{
  "n_layer": 12,
  "d_model": 160,
  "n_experts": 80,
  "experts_per_token": 6,
  "d_expert": 64,
  "d_shared_expert": 0,
  "activation": "swiglu",
  "moe_layers": [2, 3, 4, 5, 6, 7, 8, 9, 10, 11],
  "router_score": "sigmoid",
  "normalize_top_k": false,
  "routed_scale": 0.816,
  "balance_loss": 0.00219,
  "balance_bias": true,
  "router_cosine_scale": 14.0,
  "n_groups": 8,
  "groups_per_token": 2,
  "init_std_router": 0.017,
  "lr_router": 0.00318,
  "vocab_size": 5529,
  "norm": "rmsnorm",
  "norm_eps": 1e-06,
  "tie_embeddings": "early",
  "optimizer": "muon_variant",
  "lr": 0.0099,
  "beta1": 0.95,
  "grad_clip": 1.0,
  "batch_tokens": [131072, 262144, 393216],
  "seq_len": 512,
  "train_tokens": 808300000,
  "steps": 3285,
  "dataset": "wikipedia_en"
}
Below are experts of layer 3 (counted from 0) of a mixture-of-experts language model. Rows are named router (the router's row for the expert), gate (a neuron's input weights, with its number), up (a neuron's input weights, with its number) and show model dimensions 0-159. Each number is 50 + 15 x the weight over its row's rms, rounded and kept within 0 to 99.
After each expert's rows: a language model's description of what the expert responds to. This comes from a sample of Wikipedia text that the model never trained on.

# expert 52
router:61 57 34 73 65 50 21 58 50 52 64 46 53 53 26 49 34 35 38 62 41 52 79 37 33 47 49 37 70 49 29 60 38 55 47 55 51 41 30 43 74 61 54 61 69 62 33 46 27 47 42 61 18 53 48 53 37 57 40 34 68 55 85 53 57 76 56 42 46 46 55 37 53 39 67 66 52 52 52 38 76 59 21 34 57 38 49 42 39 51 56 48 57 44 57 57 26 62 60 25 40 68 55 58 51 58 49 54 25 83 59 50 42 78 68 67 47 69 38 37 38 66 79 81 33 22 63 49 47 42 55 65 37 41 33 76 74 74 63 27 69 42 43 22 42 32 67 81 42 55 24 32 69 30 17 59 41 69 55 57
gate0:64 66 63 57 68 57 64 73 32 43 48 37 50 33 50 60 49 45 38 42 43 49 61 52 38 30 47 61 55 42 52 55 49 65 32 20 34 48 46 46 77 53 43 53 52 51 39 26 49 80 31 38 26 34 50 57 35 53 21 32 68 71 51 47 14 41 28 40 72 59 46 52 77 57 33 33 31 59 65 70 53 84 69 18 36 44 33 60 37 62 64 54 38 66 77 63 58 55 27 37 36 67 64 48 57 33 63 50 43 67 70 42 23 59 55 29 45 56 33 56 68 28 67 79 49 36 13 47 63 26 63 62 59 74 41 55 66 44 44 46 68 45 10 72 58 61 65 43 43 37 65 49 56 54 26 43 67 46 42 42
up0:29 55 66 52 47 61 61 29 77 42 43 45 65 71 49 41 57 72 42 50 17 40 33 26 66 38 44 43 44 51 25 26 43 35 55 57 65 46 55 29 31 72 20 75 68 47 55 71 39 48 35 49 62 50 41 38 31 45 65 74 24 58 28 53 53 50 54 54 50 51 49 27 40 73 38 56 67 51 45 49 43 48 54 29 80 52 55 58 35 46 44 32 47 77 56 70 60 91 77 37 87 66 34 39 63 67 67 50 44 61 70 66 21 42 55 58 41 70 29 61 78 46 43 52 53 62 16 62 43 62 40 70 29 41 33 39 57 76 52 50 43 51 53 50 35 64 39 72 53 53 25 53 47 28 47 57 66 62 26 39
gate1:63 40 52 47 51 45 44 73 65 28 91 60 47 56 38 19 66 35 45 47 64 46 46 35 51 45 46 65 32 16 47 62 30 56 73 59 48 65 43 24 83 63 62 67 16 68 24 53 44 50 52 43 58 55 44 58 29 45 47 56 51 33 39 62 50 57 66 64 57 43 48 76 49 44 59 39 57 40 62 63 49 40 50 53 58 52 58 69 75 27 52 37 45 46 54 28 65 42 43 51 53 50 40 70 58 61 44 62 37 65 17 54 62 75 52 59 33 59 31 63 49 82 82 45 50 51 35 57 25 27 76 68 47 46 71 11 49 28 60 44 66 26 41 29 38 36 33 78 48 21 45 66 49 37 30 59 34 72 61 49
up1:51 47 61 43 47 53 29 56 74 54 61 51 31 33 67 55 37 38 46 50 47 77 55 13 46 55 39 48 46 25 45 37 29 68 99 49 29 48 32 58 68 52 44 42 56 66 44 39 42 41 44 45 29 71 55 36 47 37 58 44 32 57 41 42 61 74 59 37 48 64 61 22 43 41 18 57 59 26 40 46 58 56 63 39 63 69 28 60 79 63 55 14 72 65 37 42 33 80 56 45 47 49 50 31 54 14 57 56 67 27 54 59 42 28 43 73 30 50 70 35 43 42 50 28 79 42 50 48 32 65 46 62 39 32 49 17 43 38 53 66 84 67 49 40 35 40 42 72 56 30 46 44 56 52 45 57 49 51 42 21
Early syllables of longer words right after a prefix, such as ind-eb-ted, ad-ol-escent, av-oid, Opp-onent, before endings like -ation.

# expert 53
router:61 66 30 70 64 55 18 71 67 50 74 24 49 50 35 56 48 39 48 57 52 62 62 48 61 44 31 48 89 44 34 42 34 60 63 49 38 63 46 45 64 62 55 53 64 57 38 39 29 49 49 52 15 54 46 48 63 64 23 32 62 69 83 52 44 64 78 34 36 48 48 31 64 53 63 53 40 44 52 45 67 69 21 26 48 34 49 57 50 54 73 42 56 64 40 46 23 50 58 47 48 73 57 58 62 60 59 47 22 77 65 55 54 73 51 53 44 61 57 43 32 72 75 87 33 26 41 36 55 54 63 67 36 37 33 63 61 78 67 44 80 60 50 31 32 24 55 81 55 60 30 38 58 38 31 58 58 76 47 58
gate0:61 15 42 67 34 31 55 53 60 58 43 37 42 57 44 41 51 54 41 52 48 54 78 71 87 72 49 55 56 22 62 28 40 49 62 49 45 65 78 63 50 49 63 38 58 52 52 57 33 76 52 29 30 53 40 35 67 82 15 79 54 42 89 59 71 40 59 44 53 54 79 65 47 18 54 58 52 62 74 46 42 56 28 53 44 37 99 21 56 54 40 33 40 52 71 52 26 47 76 32 53 64 42 54 43 62 23 57 46 48 54 49 57 36 47 52 49 32 66 42 40 68 63 58 39 60 59 44 52 57 42 77 56 15 54 47 54 61 49 56 73 40 44 47 49 40 53 27 37 27 30 34 48 59 48 39 52 59 32 59
up0:37 46 45 67 46 26 60 65 47 51 45 51 49 29 54 34 34 57 55 56 55 60 40 65 58 66 39 33 61 43 52 65 67 42 61 39 38 62 61 35 40 48 63 60 37 21 34 64 64 31 32 23 40 77 43 71 49 69 47 44 32 42 80 36 14 66 36 44 66 31 52 73 10 27 83 32 76 38 76 36 47 50 56 68 48 71 34 15 72 56 52 30 51 48 58 49 56 60 61 43 49 67 73 48 45 54 60 68 41 33 30 22 36 70 52 61 50 14 60 78 33 40 32 49 24 48 58 56 52 67 36 48 55 42 49 62 55 48 45 47 31 56 43 58 34 52 70 49 54 26 77 28 60 31 33 65 49 52 48 71
gate1:75 23 00 38 34 31 45 85 60 72 70 50 43 39 77 37 56 42 67 54 37 40 66 59 68 22 51 31 58 46 42 50 44 72 38 36 70 72 51 46 79 54 81 38 64 37 45 43 47 25 69 53 43 42 48 33 53 52 56 39 44 57 47 47 54 50 56 46 40 43 55 36 51 48 50 72 57 52 54 48 38 59 56 55 20 60 59 68 30 79 18 50 68 73 48 31 35 60 46 53 61 64 36 40 62 33 26 63 50 42 61 39 47 61 41 54 48 38 65 14 45 63 70 66 65 24 52 34 70 44 45 47 55 35 71 40 56 55 46 28 48 43 44 82 32 49 37 65 27 26 69 34 26 26 46 69 54 40 48 51
up1:72 33 86 39 54 48 60 30 57 78 33 66 48 60 62 39 36 30 87 56 64 62 57 35 52 41 49 44 48 69 59 63 77 59 68 23 49 31 47 70 52 64 68 50 40 42 56 37 26 41 43 40 37 46 57 42 56 50 60 58 44 39 50 65 64 50 49 52 70 27 52 63 59 45 56 53 25 91 52 54 49 52 63 52 42 33 65 47 81 36 26 43 35 76 46 41 42 49 52 42 50 59 62 69 00 20 30 61 57 64 65 64 71 73 64 53 64 35 31 41 37 60 51 40 54 52 62 42 45 64 39 37 68 73 29 44 62 49 57 49 54 45 75 61 76 75 70 80 31 61 30 46 40 67 59 52 48 49 30 47
Short pieces early in words and names, often verb stems before -ing or -ed, such as d-ev-eloping, re-le-ase, G-et.

# expert 55
router:96 62 31 45 40 41 28 61 80 58 47 40 58 55 23 75 58 23 46 66 42 45 69 66 58 36 34 52 70 42 36 37 31 27 50 38 34 54 22 32 67 60 48 41 52 40 33 32 35 40 46 56 57 64 37 53 42 60 61 38 70 45 63 52 69 66 50 39 70 65 71 49 62 35 67 51 54 43 58 41 63 42 14 47 56 62 46 38 34 44 53 45 76 42 48 40 32 39 49 37 46 63 67 45 57 56 34 41 22 67 58 37 70 58 53 59 33 53 49 36 44 40 41 90 49 15 53 41 46 55 53 52 45 59 41 48 93 45 67 59 57 40 44 42 25 35 65 50 35 17 43 42 57 48 03 41 45 73 75 45
gate1:55 31 54 60 51 46 22 45 57 49 26 57 36 29 20 44 47 41 48 40 32 33 58 41 26 35 57 27 79 42 53 51 50 49 50 18 47 38 33 66 45 67 61 70 78 50 41 30 69 45 55 48 63 59 48 69 57 68 40 08 38 33 42 46 66 51 49 43 53 51 47 36 73 27 51 44 42 71 64 41 05 45 05 22 45 64 33 50 37 42 30 64 35 35 47 58 55 57 35 45 33 37 55 50 45 54 63 59 58 64 47 40 65 46 72 43 60 58 51 72 36 60 71 78 50 49 89 59 41 45 70 18 47 43 57 69 34 35 68 59 34 72 38 51 46 40 73 62 37 50 63 42 60 46 36 66 69 54 46 27
up1:69 59 40 72 07 54 55 44 41 62 42 39 42 33 54 49 66 56 42 48 50 64 43 43 36 51 36 32 39 47 74 56 26 49 58 51 59 42 49 49 39 50 57 33 13 62 28 34 51 65 42 69 32 47 15 11 44 44 45 18 39 46 73 48 50 80 44 65 75 50 45 33 48 43 46 53 37 30 47 25 63 32 24 55 21 72 63 74 63 59 46 61 54 55 15 45 27 74 46 34 32 47 43 59 55 54 20 29 67 56 68 44 57 68 50 56 50 52 67 82 20 40 49 50 32 69 47 58 62 54 36 36 53 77 70 66 65 53 55 46 34 38 53 44 77 53 52 66 49 48 61 48 34 26 44 56 50 67 44 31
gate2:67 57 42 53 57 31 37 47 60 41 34 51 42 44 32 51 51 58 42 68 53 38 39 58 66 45 37 55 25 40 38 39 58 17 75 64 54 48 70 46 43 62 41 36 27 41 28 40 60 58 31 39 40 50 69 06 53 56 59 36 52 40 50 43 64 92 59 55 24 31 48 52 38 48 57 66 80 65 74 71 70 43 27 35 44 46 49 70 35 57 50 58 48 43 69 24 42 54 51 62 45 54 42 52 56 55 40 59 64 72 55 52 51 49 73 43 47 54 29 64 14 44 41 57 42 57 42 20 56 58 52 29 59 60 40 72 56 67 54 75 35 22 73 87 60 76 40 60 51 36 64 65 38 28 44 69 60 36 96 58
up2:36 76 66 42 55 54 48 46 45 26 35 26 53 53 53 30 74 50 46 58 61 50 57 53 51 39 33 40 41 47 48 60 51 55 48 57 32 70 14 26 12 34 79 57 79 44 50 47 72 51 16 16 55 75 55 52 52 49 62 62 43 42 72 64 50 21 39 60 58 33 42 47 47 64 63 49 41 40 35 29 80 51 59 45 50 43 56 20 40 30 55 54 24 42 39 68 40 61 50 68 44 59 36 36 36 69 77 44 43 48 32 84 45 59 54 52 36 58 51 56 52 54 37 75 36 65 16 71 40 45 35 37 54 34 47 72 59 83 57 48 75 45 46 66 58 57 47 29 63 24 53 29 59 43 26 45 65 22 58 49
Endings that finish verbs and adjectives, such as -ated, -ted, -ized, -ive, -ial, and participles like released, named, based, before by, to, in.

# expert 11
router:66 42 37 77 32 46 51 60 83 64 56 29 44 33 28 63 60 26 38 50 37 51 75 37 54 34 55 48 52 53 53 47 56 42 21 59 28 54 42 75 46 56 55 60 51 36 43 59 42 59 54 34 55 51 38 38 58 43 44 44 75 59 72 60 49 40 51 45 71 41 54 60 48 48 55 32 86 53 15 53 43 53 12 52 50 53 48 45 13 47 47 41 36 26 55 49 44 43 87 47 23 79 72 36 36 36 48 74 61 55 58 32 74 67 39 34 43 39 73 25 58 46 44 80 58 15 36 34 50 61 42 72 60 74 45 31 61 54 99 45 58 57 65 57 54 42 65 26 43 44 58 46 48 61 38 40 35 51 58 58
gate5:40 29 44 55 55 43 49 52 63 61 63 34 75 29 56 54 39 48 50 58 29 51 61 55 40 62 82 61 77 45 50 85 60 27 55 46 71 60 26 78 44 26 51 38 18 18 39 71 60 63 59 61 73 72 35 72 78 50 41 51 49 25 45 26 54 51 65 68 49 70 35 71 41 32 44 47 91 57 53 56 56 42 39 70 49 46 17 55 54 42 34 44 39 32 73 49 65 28 56 76 36 67 66 67 57 70 41 37 54 79 53 44 47 43 41 52 34 42 41 43 63 57 67 68 49 38 27 39 49 48 45 70 60 67 45 44 67 57 65 48 43 66 31 66 66 52 53 22 37 65 18 52 43 48 66 41 43 61 65 69
up5:60 62 52 48 39 35 40 60 37 49 71 65 52 77 69 43 53 67 54 26 63 46 46 36 74 53 18 46 28 55 42 51 34 70 61 56 61 69 70 61 54 33 39 63 55 47 61 35 45 36 58 32 40 47 39 53 44 74 42 71 67 51 80 46 42 75 56 62 31 42 65 70 24 57 71 84 46 70 31 53 32 47 77 31 35 74 54 60 44 57 60 55 39 27 81 63 72 44 28 59 39 40 45 55 44 52 13 54 41 48 71 39 53 54 72 25 72 22 56 48 54 47 47 67 68 43 57 52 60 25 36 46 31 35 53 18 69 26 56 25 54 53 42 50 40 41 52 23 72 46 71 69 58 52 26 48 37 65 63 51
gate6:33 51 60 58 41 38 74 61 43 32 44 45 53 43 35 60 43 53 43 47 26 59 78 39 61 53 33 49 38 53 61 63 51 45 72 66 44 84 40 71 39 31 51 48 43 58 60 56 58 24 33 64 42 27 53 49 61 55 62 40 54 39 68 33 50 62 48 35 39 38 15 48 67 29 49 57 82 54 38 66 33 54 40 46 39 56 54 59 25 62 36 30 45 63 63 61 42 74 58 46 36 17 50 39 54 47 36 45 59 59 70 61 49 62 55 58 14 23 41 84 43 52 51 87 36 42 46 25 55 48 52 53 43 58 47 58 45 77 67 45 17 16 78 96 59 37 79 24 59 62 46 51 68 52 57 43 33 34 56 55
up6:24 40 48 46 65 41 35 56 38 67 45 64 55 43 38 62 22 50 76 44 29 89 30 53 32 38 62 46 72 71 59 47 62 54 66 66 63 42 35 41 14 63 52 25 61 72 73 32 81 36 43 53 30 60 64 53 55 59 54 51 32 64 12 58 37 54 34 65 59 49 36 54 62 48 25 39 59 54 55 78 46 38 43 31 49 27 29 65 54 52 45 58 33 73 30 52 35 18 20 52 59 56 48 32 48 46 28 37 57 83 54 39 31 62 62 73 52 57 65 66 58 41 52 41 58 45 16 15 50 70 40 52 22 60 52 44 52 81 55 49 66 49 61 50 59 52 60 58 71 34 53 63 37 43 55 44 57 50 54 63
Noun-forming suffixes and common nouns ending a phrase before of or a comma, such as Excell-ency, Enterpr-ise, period, areas, Class.

# expert 59
router:74 59 17 98 51 58 26 63 57 56 57 63 83 47 36 70 48 36 30 70 39 54 66 38 26 30 35 57 57 43 21 66 39 47 34 45 60 40 30 56 64 75 30 48 39 53 47 39 40 45 36 71 46 32 37 69 39 55 37 50 70 60 66 49 56 61 40 51 52 61 67 45 72 57 41 60 63 50 55 36 63 36 27 53 68 56 36 45 50 56 40 61 45 41 44 63 32 41 41 28 42 79 59 57 70 43 42 55 27 83 74 39 67 63 70 59 57 59 34 36 42 37 53 73 39 33 56 49 41 61 32 53 59 36 43 44 85 51 83 43 48 24 25 46 35 46 63 45 33 49 21 49 60 33 24 51 49 82 45 60
gate0:60 55 42 83 54 35 34 59 26 61 16 33 51 38 27 63 66 52 43 41 29 57 56 57 34 55 49 54 46 42 47 62 46 43 32 50 42 47 62 68 31 46 59 57 29 59 14 48 46 37 56 51 54 35 59 44 06 60 50 70 49 65 52 50 61 64 62 77 45 42 80 72 54 73 52 49 43 49 32 36 67 70 31 75 32 41 64 25 83 85 37 44 47 51 60 68 42 42 52 04 62 53 48 36 77 18 46 68 41 72 47 52 52 58 51 63 66 40 55 43 44 44 22 62 62 56 58 38 75 34 46 58 59 68 35 48 60 43 59 82 57 43 24 43 38 17 48 47 46 64 36 52 66 46 36 63 62 46 57 49
up0:44 35 48 54 35 30 33 50 82 49 99 50 37 49 48 60 48 52 52 46 31 60 44 55 59 39 51 62 52 35 51 22 43 27 66 28 28 39 44 51 63 55 34 38 40 45 57 28 52 24 70 50 44 58 43 35 68 49 53 48 43 32 32 14 24 75 73 62 28 53 61 20 45 76 56 36 44 59 48 36 68 28 44 53 59 75 85 45 52 52 38 52 47 38 66 70 54 45 45 71 67 53 57 56 59 28 56 57 24 48 47 50 66 42 52 57 31 28 47 51 40 54 70 26 38 36 56 54 65 77 51 35 33 39 49 47 32 71 52 64 53 75 42 21 84 54 56 53 56 76 39 28 65 56 80 59 71 32 53 62
gate1:40 73 72 58 43 86 46 54 30 31 34 44 63 40 72 59 39 28 56 63 43 55 67 37 43 32 51 25 65 50 29 60 29 66 48 58 33 63 30 47 60 75 55 35 77 32 47 58 38 74 70 45 42 46 44 66 40 57 73 39 48 58 48 58 61 67 42 63 51 53 60 33 61 40 43 68 83 48 31 65 68 49 69 37 66 65 33 48 50 63 61 45 46 71 25 43 17 61 57 38 68 41 66 46 61 69 23 64 52 79 52 53 51 67 46 55 89 55 99 41 14 42 62 30 52 61 44 44 30 43 50 59 42 56 37 62 55 39 37 57 29 36 53 47 44 73 68 39 48 37 19 44 39 29 39 49 46 46 62 49
up1:73 55 62 48 54 56 46 51 00 43 60 76 49 52 49 44 51 29 49 52 50 61 36 33 53 37 45 60 51 50 36 48 60 48 58 71 31 53 49 70 25 41 68 64 58 66 57 70 13 52 78 48 35 37 61 58 62 38 74 48 50 31 60 44 46 74 35 20 38 49 56 53 71 43 46 79 47 66 54 54 43 51 51 70 77 47 45 51 78 42 40 64 21 59 82 67 37 57 73 51 85 61 26 30 45 65 31 60 53 40 57 39 69 35 24 77 47 51 42 78 54 52 67 45 46 33 32 35 65 22 55 23 31 50 52 46 62 65 50 70 49 54 55 36 45 40 44 72 66 79 63 35 20 57 35 43 53 50 42 50
Late or closing pieces of longer words, adjective and noun endings, such as reinst-ate, Legend-ary, Colon-el, im-per-ial.

# expert 12
router:71 35 60 64 38 70 55 66 75 65 63 29 67 41 35 66 60 08 40 51 45 67 65 56 30 29 51 59 53 44 49 61 41 37 38 54 57 41 41 69 62 47 30 49 61 40 27 55 38 56 57 37 63 40 56 54 35 37 30 27 55 81 69 68 48 52 52 66 49 46 45 57 36 46 57 23 81 49 17 42 39 53 32 50 69 44 43 59 35 37 54 21 56 44 34 39 41 21 75 64 29 93 77 59 39 63 33 74 38 63 66 47 58 36 66 27 36 43 68 43 44 37 48 74 37 17 38 49 43 72 50 56 54 61 49 51 38 50 90 47 69 58 44 38 61 61 45 42 38 43 32 53 44 44 46 50 23 67 32 68
gate0:38 35 26 41 50 35 63 59 43 49 46 34 60 61 35 57 20 49 41 34 40 48 59 45 46 57 42 50 74 35 69 34 34 49 33 46 36 42 13 62 75 25 47 74 44 74 51 79 33 51 55 31 57 15 38 47 36 55 61 29 44 69 74 46 56 41 63 52 43 65 60 42 60 67 45 33 57 64 43 44 48 53 76 83 62 46 43 41 51 37 45 37 56 39 49 53 29 33 33 76 34 88 73 69 42 42 56 24 79 62 54 80 46 43 63 45 34 68 30 47 56 46 57 36 60 49 47 39 47 57 65 84 55 53 28 62 61 57 60 62 66 43 72 43 27 56 61 64 83 62 70 60 28 56 56 71 34 62 38 29
up0:41 37 31 52 38 80 46 63 31 49 65 64 49 38 39 48 31 49 26 49 12 73 19 72 63 40 32 63 50 54 72 61 57 53 71 41 78 42 39 41 28 48 37 60 70 33 61 46 57 47 63 34 65 60 63 57 49 87 45 62 36 51 43 44 40 66 04 58 46 68 46 43 70 41 37 35 62 72 39 61 29 60 50 51 63 31 32 28 23 68 53 56 22 25 47 37 40 57 42 53 25 56 59 40 38 46 76 46 48 52 48 63 62 55 27 48 21 34 53 40 51 57 53 63 56 38 20 31 81 48 55 63 58 66 64 67 62 74 42 39 63 52 56 31 46 42 61 44 69 67 41 23 57 63 62 70 70 63 47 49
gate1:57 58 68 60 43 58 35 45 49 72 50 48 54 48 54 43 60 20 58 55 51 51 84 47 49 38 43 42 77 61 80 40 67 58 35 59 63 05 44 40 52 37 72 58 64 60 51 77 51 76 45 60 73 65 53 51 48 23 47 55 76 50 49 47 55 64 56 35 59 23 59 18 45 40 47 31 49 69 38 48 41 35 38 57 80 78 59 77 76 60 48 58 67 24 23 49 36 14 38 77 50 53 54 57 38 70 54 48 35 63 39 46 67 75 53 48 65 40 60 44 78 53 75 55 57 49 61 72 31 45 31 60 60 48 52 41 41 46 61 59 07 37 39 23 26 62 55 39 34 40 39 57 50 42 72 56 50 45 46 32
up1:45 52 46 35 42 62 49 50 69 52 92 48 42 44 52 38 47 41 17 35 52 48 61 63 35 62 37 42 48 58 33 52 33 72 52 42 40 58 48 78 58 27 35 45 59 47 45 57 47 43 51 49 43 33 69 46 29 70 38 37 45 39 34 27 65 41 46 34 71 48 48 34 62 31 64 55 24 64 69 55 49 23 51 34 53 40 71 37 48 40 45 46 65 51 66 50 21 36 40 37 23 22 35 64 54 41 77 58 35 24 22 40 67 45 00 29 55 44 64 67 58 33 36 54 87 49 70 62 31 34 56 57 63 82 23 48 74 55 52 33 43 67 52 45 72 58 58 61 45 68 22 30 53 35 47 53 41 52 48 52
Latinate suffix pieces that end a word after a stem fragment, such as install-ment, compris-es, cont-ain, bever-ages.

# expert 40
router:59 28 43 75 67 58 42 58 51 48 62 50 58 44 16 54 39 27 40 39 56 40 80 53 46 40 45 51 48 15 27 59 59 25 50 62 41 61 48 27 49 75 26 37 54 37 44 24 39 43 57 39 40 51 30 74 60 41 44 19 63 58 64 63 55 65 52 53 38 54 77 60 48 21 70 73 56 45 55 50 32 37 37 33 59 53 07 64 34 41 60 47 62 40 46 51 42 14 78 26 42 61 71 40 64 59 37 72 38 56 52 27 61 46 37 62 72 41 31 38 44 42 62 49 56 33 51 53 60 64 71 65 49 42 27 30 57 51 74 47 41 69 76 47 56 30 72 35 50 38 46 30 63 53 23 72 29 42 48 30
gate2:58 24 68 36 64 74 61 56 66 45 52 34 54 46 34 56 66 51 39 60 44 36 70 67 37 71 54 61 40 58 13 81 64 39 28 69 46 69 51 49 70 49 42 45 16 87 58 35 33 57 62 56 62 40 71 66 58 39 32 63 70 31 26 25 67 34 43 46 71 45 52 60 50 59 32 36 11 58 44 42 50 40 47 50 64 48 65 52 74 59 34 64 28 61 78 44 50 51 44 46 19 63 39 37 85 30 66 36 43 35 68 38 49 34 62 39 32 54 37 59 63 39 43 68 52 41 50 64 32 51 32 43 47 42 55 28 64 50 61 27 45 51 42 53 50 58 68 62 79 43 90 42 57 57 36 65 45 62 61 35
up2:53 71 90 73 52 36 53 78 62 49 63 72 50 76 63 31 35 37 25 56 68 54 52 34 45 61 50 75 64 49 66 02 51 54 82 45 22 64 57 60 24 45 60 68 67 13 48 15 49 35 62 38 41 58 43 34 38 42 42 81 54 28 51 38 59 78 47 34 41 40 33 56 40 37 43 40 65 44 43 63 40 49 48 67 49 36 42 43 86 72 31 69 62 36 42 38 29 34 66 64 63 45 47 54 28 49 70 46 38 50 59 56 62 37 39 40 57 22 61 50 77 32 60 40 71 47 43 49 54 43 34 44 68 47 47 36 38 49 43 66 52 55 73 53 47 62 68 48 52 51 46 54 57 42 48 44 73 38 60 80
gate3:57 63 34 44 47 78 46 60 42 63 41 55 43 50 52 62 31 99 66 88 45 58 51 29 40 55 44 45 59 66 24 62 53 54 66 71 63 46 31 52 53 58 43 59 45 62 33 54 57 49 40 57 47 69 74 37 38 57 62 67 66 46 67 81 09 56 59 31 37 69 47 62 56 69 41 53 54 49 65 40 20 49 59 22 58 74 50 37 49 62 65 66 32 51 62 80 46 79 38 49 34 45 37 37 42 36 68 83 86 42 66 59 43 58 18 50 46 63 54 65 24 84 54 37 43 61 37 32 52 70 56 56 34 67 48 58 30 34 49 52 37 59 62 43 63 59 50 41 51 55 48 58 47 55 18 41 54 53 38 30
up3:48 55 45 51 45 55 53 61 49 62 30 70 54 79 33 55 69 52 64 45 48 48 64 68 39 75 40 30 20 55 31 53 39 35 54 44 30 75 22 49 18 48 45 45 65 55 72 28 43 23 62 41 23 50 31 59 38 71 54 61 56 36 59 52 38 79 42 52 26 48 47 58 69 53 53 61 69 70 44 47 65 64 53 67 00 73 33 20 68 41 30 49 41 46 47 17 47 42 20 42 14 56 39 30 41 39 59 65 25 38 61 45 38 33 42 53 55 59 33 55 39 65 45 43 59 37 73 74 46 39 36 37 44 46 21 64 39 51 55 56 58 59 32 51 64 38 53 58 35 42 30 61 44 60 31 46 38 80 66 44
Short pieces inside words and names, often -al after consonant clusters or starting consonants, e.g. Macapag-al, pap-al, Peng-u-ins, ch-annel.

# expert 13
router:53 51 58 73 34 54 41 66 52 67 59 21 72 40 37 68 47 31 32 68 45 54 73 62 45 40 57 50 75 57 40 44 59 60 60 70 41 36 28 48 48 40 53 42 41 49 31 54 42 60 65 53 59 52 55 31 24 56 16 27 85 76 68 82 53 69 32 41 69 47 61 47 37 59 33 40 80 69 22 45 56 34 28 43 67 51 51 61 24 44 35 31 60 42 61 60 42 51 73 29 29 84 63 44 65 51 42 82 46 55 65 43 77 38 42 36 22 54 37 43 56 47 55 76 53 41 33 64 53 79 51 53 59 79 56 31 59 38 67 40 70 52 70 59 45 46 76 30 46 49 37 44 25 59 32 35 47 54 57 58
gate1:64 52 70 45 35 48 64 71 30 64 51 53 41 60 13 48 69 68 33 48 47 49 40 60 59 51 45 49 51 62 59 67 62 55 40 41 58 52 44 63 71 39 31 49 55 44 35 36 59 58 64 64 53 75 18 48 44 42 08 40 73 55 32 55 39 60 63 42 37 36 67 55 53 62 41 53 70 58 50 09 66 79 29 39 49 65 67 44 44 42 55 55 36 33 39 44 47 34 28 61 37 59 57 57 26 40 44 66 19 36 64 53 45 61 44 66 33 51 64 45 60 76 58 56 74 43 72 75 41 24 30 39 57 73 47 63 30 23 41 82 59 52 67 26 43 61 64 13 74 48 46 31 38 65 39 30 62 38 25 42
up1:31 58 74 57 60 30 56 44 44 71 65 56 32 40 57 30 65 20 35 45 48 46 48 40 59 55 49 21 52 51 50 60 38 51 51 69 27 13 71 62 37 70 64 49 23 57 56 52 35 03 34 49 43 34 48 47 70 57 62 50 66 54 23 67 60 20 59 74 45 48 33 73 64 46 33 42 61 58 39 22 35 45 56 73 53 42 63 60 51 31 55 56 53 80 56 40 23 43 82 78 16 56 46 20 56 54 48 54 68 56 27 40 49 36 43 72 29 49 42 47 57 43 43 69 51 83 46 63 55 47 28 41 57 38 68 57 69 45 59 33 73 50 55 61 50 67 58 64 58 55 45 46 71 60 51 33 56 54 17 45
gate2:63 55 38 75 58 23 53 81 28 30 45 47 20 50 31 64 67 45 42 66 51 29 52 51 63 33 61 55 68 54 46 45 83 39 27 55 34 55 49 66 29 66 47 49 52 67 37 48 53 64 54 64 62 52 41 53 34 83 33 60 51 56 56 52 70 55 48 60 32 19 46 68 39 25 54 48 60 56 73 41 56 35 54 55 31 62 42 32 61 78 25 22 40 36 56 09 36 72 40 40 28 31 66 53 42 40 41 44 66 60 61 45 47 69 69 35 69 50 73 49 40 53 56 39 37 44 32 44 42 45 59 40 70 57 15 52 56 59 24 37 46 48 64 65 79 48 62 63 65 55 37 72 80 20 67 46 56 30 48 65
up2:82 39 28 48 51 35 26 49 53 44 68 74 42 26 55 78 58 41 52 42 52 17 65 60 41 73 63 66 38 34 34 34 77 66 45 43 61 53 65 60 59 53 75 52 66 76 36 62 57 37 48 23 49 48 39 58 51 44 51 54 54 23 27 18 57 51 63 34 35 55 56 40 44 54 48 49 38 42 38 76 34 20 50 44 36 36 68 73 66 48 79 30 65 52 45 34 68 65 51 25 42 37 77 68 45 77 63 29 46 82 54 75 53 64 35 55 29 52 58 59 54 63 25 34 64 42 69 90 62 47 46 50 43 47 40 66 63 27 39 47 29 61 64 32 42 38 36 41 35 53 54 73 49 50 66 62 48 58 57 63
Word-final suffixes like -ation, -ions, -ated, -ved, plus common nouns such as area, population, station, building, government.